From a checkpoint of a small mixture-of-experts model trained on Wikipedia: 384 squared ReLU neurons an expert, 1 pick a token.
Below are experts of layer 3 (counted from 0) of a mixture-of-experts language model. Rows are named router (the router's row for the expert), up (a neuron's input weights, with its number) and show model dimensions 0-159. Each number is 128 + 32 x the weight over its row's rms, rounded and kept within 0 to 255. Numbers have three digits each.
Before each expert's rows: a language model's description of what the expert responds to; "gets" lists some tokens that make up at least twice as much of what it gets as of all text. This comes from a sample of Wikipedia text that the model never trained on. Tokens count by the router's weight.

# expert 9
Final suffix pieces completing words and surnames, such as -s, -an, -n, -ad, as in Letterm-an, to-ad, count-s, and nationality adjectives like English, British.
gets: "s", "t", "d", "al", "i", "n"
router:059095112103141150164106068063129150115178126085146106137130096128123104147118123193160113143126140135114049067218123126104133115133157082169102091153076145137176133082090177111084140114130076118103112175159144106138187162107129144100079111154148042095153086082120121154161112175077140127092154105113071168143132110138115113156119180113120125102201139142072136134089139072120138158146128148076108097137132083121148093058133134123135090124161081115173148162114141096147132133085165
up0:145141072056144102113132094156119087147091129138128128069139081168082069165141164158152122086107139127123056114162079093174154084123144091186180137118059160177163143063122155135164135146076079122154122143140119174110184134141144172127121119151098099056142091147152081097134132136165134138114132117164170152141182150121114152133111126127175073095115193107130093086109077103155093173042131119146106129153095143128104159148183162157183095096135166150114117159159138127078102124144138
up1:068111147177118129138076133125179089164139151106122134164085103135060120179142145137094157181160149169114167107139056178138109110148084114119113126033111105145120153105156112165096166103148118181151159158105138199167123162099105138113084093092114108129114145152091174176121118150120104125111134146099117123101086139127053152085121158088151161097205108136146144046136166092096102060078146117111119060129130122096115147126109142097175166069118165187136142154120174118139160137132163
up2:177091123142144142133137186126169118135151109113169091162111100108129130124094115144140097141106141173149188129085088068146182159097069174102174099130122150116092114104135131118149180144179136116125137121133191126163120127141100127084137053209137176169096098093096171107157145149136129129138081083135153137157173101122086111092116137065082167101137074139152087134118066076095126126118051115105156142140149113093159025093111148121166145122183105117119166151053119117181146119127155
up3:133142121083118140106097146132130177122119085133082097186127150121128054144149133152158106136075148117112105169152130129132115150143104162145148120153050107192117106046140158105141131111117158096134110141130074176134176222145151159154091096181130124124087144089126098154151129101178174146095061118125122110197158119143133156114090175145171123140083114115110153104134100103130105108079122144130057068199087160154152112184137101135173104059119093120079124163148161156179186157135145
up4:145093108105088138137164133085157125132141077165141103134150177118140136110088142124097153137192115198076154143152107108165149146145127137168083079106185132178121137155126197168126152176071104170123106103122147167067143087176167118098110123140088093112134181104100082196129156181090086055056138102121130112111154086130131079152096080123101134087149129125132110132092133052111095155140103173163126098117106133159116141106116190113166144079128102121150172165118185139086171069139136
up5:171162154066169153170163118101122132117179156146106140117131106121161097135120112069090123075127049108122121177126116167119117159115150108087084128186146109104085170090116053035160122137152118142120143122087132109143124159136129066130116086159172113148106099101137163122145099114112095168107108134113155036179092127152117092114061136072166162176088161189103137113157137131102141082193118146145100099148161140129076067121132118143149103109116151132100058067132109100124118074148119
up6:108162110110166135135140098095129163089136144164106084157090118159126094124071110093190118128085115109111102100169087078142144124133128174099117153152088124124108163128129090131165172155120100190109123127144092161089167141152097148159118097135107050160182109159154137063180073106136130089085127109116087101123092086108113086117124107133120185162152125082099164133125080167079177153130132142127167108118176117114076133097178121130123017182138101073137125161061139078112096099070097
up7:113197126171122101147135130136137128160124149144140083097119107139150077136120160158152211158152157188125116076117111115128094120110084097167148091154067222169150122078099136138176066167107106144077140121191151192116108139095112153077082134156127109127105158182104107139134156140142125169144143162128188146179158079184159149128151115111117157076139127143126119119180096092164077135103128129108121152125089079171097124179109092126102137161128096091120088111132124034169113075090110
up8:157139059073135123075085165098168108163121176111182126190097101143134077114136129146146117163126127181156080095080147117136162105138126163149189137199152113142113145139156166136141110141122109113155193122118160091188118127101152144097125090115143120135142141169101110208101139125110158161092126169125109143125150083110188168125129168211069106163110108098100136172091126108095198161092180170107111088122138088100131114115138146146209063131149109138153187128147110128131138108104056
up9:130114142114113180162119093153106145148095124174167141128182152157125089111117127124118148155156105112195070146125111137111193102149088126096168096179180072130186178129110113081157140114171123124111151163181135111102101102125197145126123127113156125147113169156144136101121072123114148102059107130095175163111139124128137116162104122067117192179118154075063119144143174105054181189205164142159121125096115155090089088103156154076098165135124109138161103196119160102162149080151143
up10:131139074138111147213143133092050133109134124107097130149079063142121162151162132140148126210129100164117158160152172121148131145124171124187135061091113131193146150144120116146132115154171121056130151189112094166088158119128141147125079118117085107155112115080122116103130098158088116103065127115131166064101132069152087141179166145077142136159106138126101113146149081147098175139191166092142135137109096126107221149135126135118128149111149084154139129104112142151114161198044125
up11:133151106165146199171126122149090154139175176156099058157168122046124102132152145130141161139158101142104122130117171092141145060101159089095171179121101175145101133128166073122117137144110140149128139135113159167115143141111100115114129137174117163156086123154093155112111099112065108123142118136094156158163103124112123128079134162049209192182121103114177135144126140085116125161111173123127132100046131231137138148131120158145084083092136159108073162163116101094135101184176157
up12:088099105043048098151120118140145201145167138111102174111105125164117116127115144125135122116136171205125130122175081175094151086103071137159136135136122103135098160151102184108149121079147144135060102126079112148121119137130119115120151090144105143088094166070115125113147170150144114126084103113164153177123092092157150104167100227085136125104096154075101122161113132118133091147111090117110108137157092149107115091128102185093207094098221135151144122161163107085152175099118163
up13:063127144175131136187129152152074154143156180079112160126102143097123143160128134167150104086169019124148093109136162133129137156104135114170142172090125150112123133181193129060080140127157124152127069133104130146092136156141140143117103154143151142147106104139133131183125139127087122064104104097131120179144104103131175140147137100181177094075153103130105122154040135148140096086094048137070117131115186176076139125143155188145170117097154113152193088121111104165157132179156129
up14:125133129137145172127115100169105155131083084197138128108114110088200125057142185178125127106164159145093035133100154066154111100145080071131159143154147102122156119035116140152125121107135107166140118163154181113168093136087131126096104166105089162163146204127116139151157084160121132177088089078178134162138148188125128101142104080134137143148186111075131093088116119140148121164133089113069155123150110080065110140074120147202156122126140108136120178140096128112108111134139136
up15:105142112126102088169120148127092119137169137102140136101115145142208094155173181140141110090169156130164114129161157084116198115097082096122116124152159138144101102084114092135155099140133134150088096145124079215076181133062137104133112124120153060113091188125110185125115166134111138102068164175086158114154114170067096172108148162101124084112129142154105109153150133118155159152135124182111105132151076034147164092096168124152099112178181148105118131142172148081177167108100172
up16:129088096152152096218098198216091160129158103105159098090131129159140099136102098151134132141049107099157104106191148137135129132154085180121098117128121154175123136149103124119112108115126147123124149134140166163097105168119124167169144146066101116182067099143079080123147121167086131115078188133112122095164036126142143134146088111127128133102161160079102096084090140127116134107125148140098097194138103087159130138132172155091156100106139118162069136135120160092164159118026163
up17:137098149154098182159141097150117140138158105142157136106157129153149122164135130119098123186149102181094137154162174154108160132190128129103122085076168123127150139156101102154131154207166121163146143129130139162147086146130096140123076128090182198114109098062110148111134153119120114067127194132101072156180142188110203136152187094116129115159175131159091153141146136115162097129105110124093134186124149211144172088044141088086079133147093133168091150118056080131094124145148125
up18:113162126104114117117188134100152107131134152168160088124181100135179135072113135171173096091180105076072127094114141129144148064132125124112118148107147102177184090088136154141075199155151105108115122140127183111159094146141156129128099135094161122136107137106127121087170146233135094096149094138144149114139102225152141163138119118129144119145225149128123168127072161137148100155128114117093204151100122132108147166145184128152119161171166187144150165101083102119177133142097192
up19:131085164136100126180082154132146085098059113103142144169156103188108120121149071166117180117122141143122115119111163176096106172094117141102132129156092136145121161136111145151157150165092093131100144082082142173130119113146150132147159112147054116141149122129088178104133157155112114119155116102129053130155074161122118122141073185095052169147177175088100088066144108060112150124083139110063136095068120187077126155115138120163054147097117135106074152118129083124160135157131199
up20:169107148126143139152110158146083141100183137109151110129092101104135084049109110086154097157156131159114054074140168097149098143176133115163056103123095139098156108167178166122106104096136138088120114097140197153107120120099106172157111212136150117116084160137066123126116124115094106129112101108140128097209145113181164147128199062091196190115149114125167147156173136098076154117125096127077131084123121152135115123182157131115173092167084114122148109087103146083143185111148128
up21:105124108105128176162109128077129096127142137057126039102090080149106109133149122102092096147131107165086167117176073245080094108169077169135187069143113097161150125157128177147148186127152089133132156151082138138102147155104108130143131126127127137134122129114159085116113114115116152122072171154124135132135173101155135111121081151103142105122200165181118106135193194103145117085048111108148134091116086098123152104139140111119079073077126149118127140132126101132141144149039109
up22:130158057134127145168164142142095168106173127106158109148055142169178095165134068180143142127078145115124061155162106162163126117111190171192116171133163125119118183077138154149180159128139083144087119160090148113072131112045130108150145102145128153151143134099160107125115185153142142148125077164097144063141103093118124140113101132144169140108192164094103130114105132093124169091104111198118093094114182079120119124098147190161097136116123154142117119131116141106171183158180195
up23:124113131133082161131138138191139143126177080077089141084199080138132107087186141137142109167128111108082116119158121146143151121115107115135159102199162135144162169129111130094101092161119137128111146134136175117127122069116194151147100095139150174081125126162126087154127155120156122162200121141163125123107130099170137090139138146120124128100159158116124109165125071075171046020120105104099178119151205143194156171058138135131118169076124129118113136136117104109083161146061178
up24:072140137135137150129090180155163175129165108143125110086096098086099165129130090168171093169060091126098146142177190112162093141125173105103152159164111144103122157090131144168107140126093154143097092153218144193082140083130146122167150087182139102191140132190141177145204069167086124120138127142143150194101143150100128110160111137100138129138131128102116110092092125095110152163093149149164149098141051118145154107126102072118169115125175112140126134051097102095137125077179112
up25:142159137132135141154130105111176125128111090128199104198152139103182075145120125101128135113110132102161112217190153086128131120115071083117188125079101122134172162105127178095092217080103153147159156160157132132113158139045130136099153163105121185089064111117148111168122158186097102162108108164145107111180113152130168131076167126149103115128181135102130166155128102054149152190101098098153163124193100117148115109113168132102126140143141105114129134162070120114097140145160182
up26:135095156108152153112156147169153147151180112127167163174154170084125124184110079116170151186130167141111131075105108078117172180114205081141179129126112086195161123140131109117136095182137162052092093124114240159108192091130126170155136164085100121094095159179095107170154152154122117145128087105192107119171124112106153088095104150144137145126140114126096165151180208136105131105111157141152136168104123108110148136140150131114089128126101115166117119156178162078152112158094140
up27:046123133146147168195112137115140105110143058096116124091200174106104158110100142133160105162076186132102087141168107095144168110091137107152148131101151139119137101172178146172094082118141148084092143157104150191150139113174144202139065074157136172137148160140122067110186115187126150143180131120143108165091134123102127103120105183118142126087179112076155139150143070120141137159142133183133130112111140076155142106075211097195099138121149082124149162119111131115132138160109093
up28:082155102082157141188162138125227137125095154125167115069163163140112133137090169154167121094078098148175100121135155104169140108119125118137125153119077128126157131143137100141135104136092108153165140131078117116111165140068123098132078115066134155132140109062117168168110059074085205154136122175107180138150186111182079090125097129176142145139142116136130114128103098103077179170138073055099102118120094121144127156045116084139171089076101157085126131157137162132103132143134109
up29:111117086134114194124077130075118112136154115141151114118191111126157109154131140174177089120150159140201139165165161131119135167081170098098165088138140130124147134100110135111104093190112190114148164126136146176086137117072187114105110119181122092112127102117038163108144164151143084169116153091090138166170127120094116155175150082103086144142163126106102146185143132149089107109150135121200163084103079152157188124110117095110158160152109060137121075128131129052170105067090102
up30:100126055136142105169118091075127150061153139092135114076100121086130161092172090149172123124079151199138083126153105122115120124142153087169113177102118147166106167146074165157144116119108101175146142143113114167113120143137078075103049158138114116097182157069105119105151120153114098080116162159093115101132136102093132074187123151107160184114169171094116152172166101150084113101100139090169077106154169092107107153106142068183122135166167075076102143094097082127102135149149093
up31:137145125125132174102116066112103192146132146112124101189131112081118101109100132138212131102132131106144106139149144160130112169129090175071101091145144128164111102077158110142131119118089125158105205084151139155097208145120138128143148093145201111127153118150088086147109156102117177150087167100156124237177154129120087170153115166196124134130135151101127131117122172171129100180128116088127224075110118126122140087160127167164085156124064123169146093176104146145102138142086120
up32:154139139129109200181101161121162113154088160144156095114099143120103162108117084144150110130165132146058099045091080089089111084085100159124115135138105199155086103162190166123151138160146154131097120146150156139153102124104101119150132150088202135148151165078140138080170089126089117160124146134140080193176113139069133131111134127125165103144157117179100142134127106103150114125110134120073098103138152133088182130097227109177104138115180111137165157111163078143148193177121191
up33:094043104128131163141102139142172147127171075166125092186167130150100089184183124089168108144098139124160127106158153146142134133144140123169126129071055104158126112149094155107042152126116134124127143114053133137119170139135130103142131061106129102111112108098114121168216147077124137142098109153177136160189136158179152090145024132115110128162117125120112120148189160101134092172111149062074094123102083057151128170130103107166101071140157142135113141169117130100123125139102127
up34:186125076138151138122122118157129147088149107187086143098154071128175128095129071146133084133136121113131133111152147156157115114100120135092105099105138102153088182089092122084090152153160134160108102163145143112131138089143144159174140143186154134186188147042121110148160147165071133127125145117107153164089085151126129107153147145064123140138155140114078145193080150088158076117115136147125108155176156115120168143047097147150142136037111119150140189131074116118100204044171116
up35:135124146088148081182160170133123070150136122170091095098082091100149136148079101147071122129046138111143098104071167175110161141098116074109096089115133125138148091115159073138150113101106116126070124152107156118188164145132167141117062159171134125113100151156125072180106148056114058109164137131142144097114175078057170104134176112078091141091184076123093118154123157148073064129106154129153132134169132140135162128154155110139165127137104159093157134145097155068141178129120157
up36:169100123100115161148059089084152117119081194141132098107129084093114111120142122138129115160110138104126149075166113149232184174124150102151124160101132095105167139115104169140110117143118028147138127164126135108149188114160155201104151123139095149119129107049146107131112130138145184188155155124156084150115124134137113123132139197113167166151170084133123068130130110073114180097139122180106086125191119075102109077081164137169163093130144122115168087165127117120090191131113131
up37:121124074121134163156166150109119056141139104164131120097151117136097132155091124096163160166168129127077122060154116180206141083170124155122132090090113098160140098142084178103095124107090110129162115124151147062140157175150149094170107149114152123107094125122168164094129158146204096087105140151134133110204112137155143166145137154097141161108121071045076152105104138109157117127110107145095071129114039089115136096072160174126123152074120167141106138142142147158178144082090197
up38:107110124093079136086168094143163053166118096105081117092126174133143147134155072171131194154107188155180119100113153130122070091130086119129123144176164150171096179167101134148083098116098135091105126085135176145122178101121173159123142101148172122090102124149115133152188153154098144045140098131116129093121107091174107063084116126103158158130160189108150176136060201089076148134154163165195172142123098120147137101128114169109153084118156081136151146098093122150132112143105120
up39:085141078133111133134172039119156086157118073148117119096063122102117095095103149171090086113091126171177123174179103121121153112122140137102133072067142098164149154119139146130136108164135116128121122125126123193170131143122149170181137120182118103121113115141128138142090110169208082133180147090157114173134144110091146114042122156066121054101121113109151119116091117108140139098126091151115126055072173135162093125187109166111175141166102206182143140126133175104083132114096143
up40:080101119097170116148173167106120094181154164077099206138128105105118126098154119123157145124168112126132130092162147164120083106089112110169226141130156133099076087176183156091096117156152160111148183147135189093163116096103114122062100126118173091103149130120090163189158138143100104096165121091132102095164107146160093148148127146133117105177136147134095158128089096120159113170113136143070116208080095097129197061121214143172118146124093130142127147165144080135161123119151145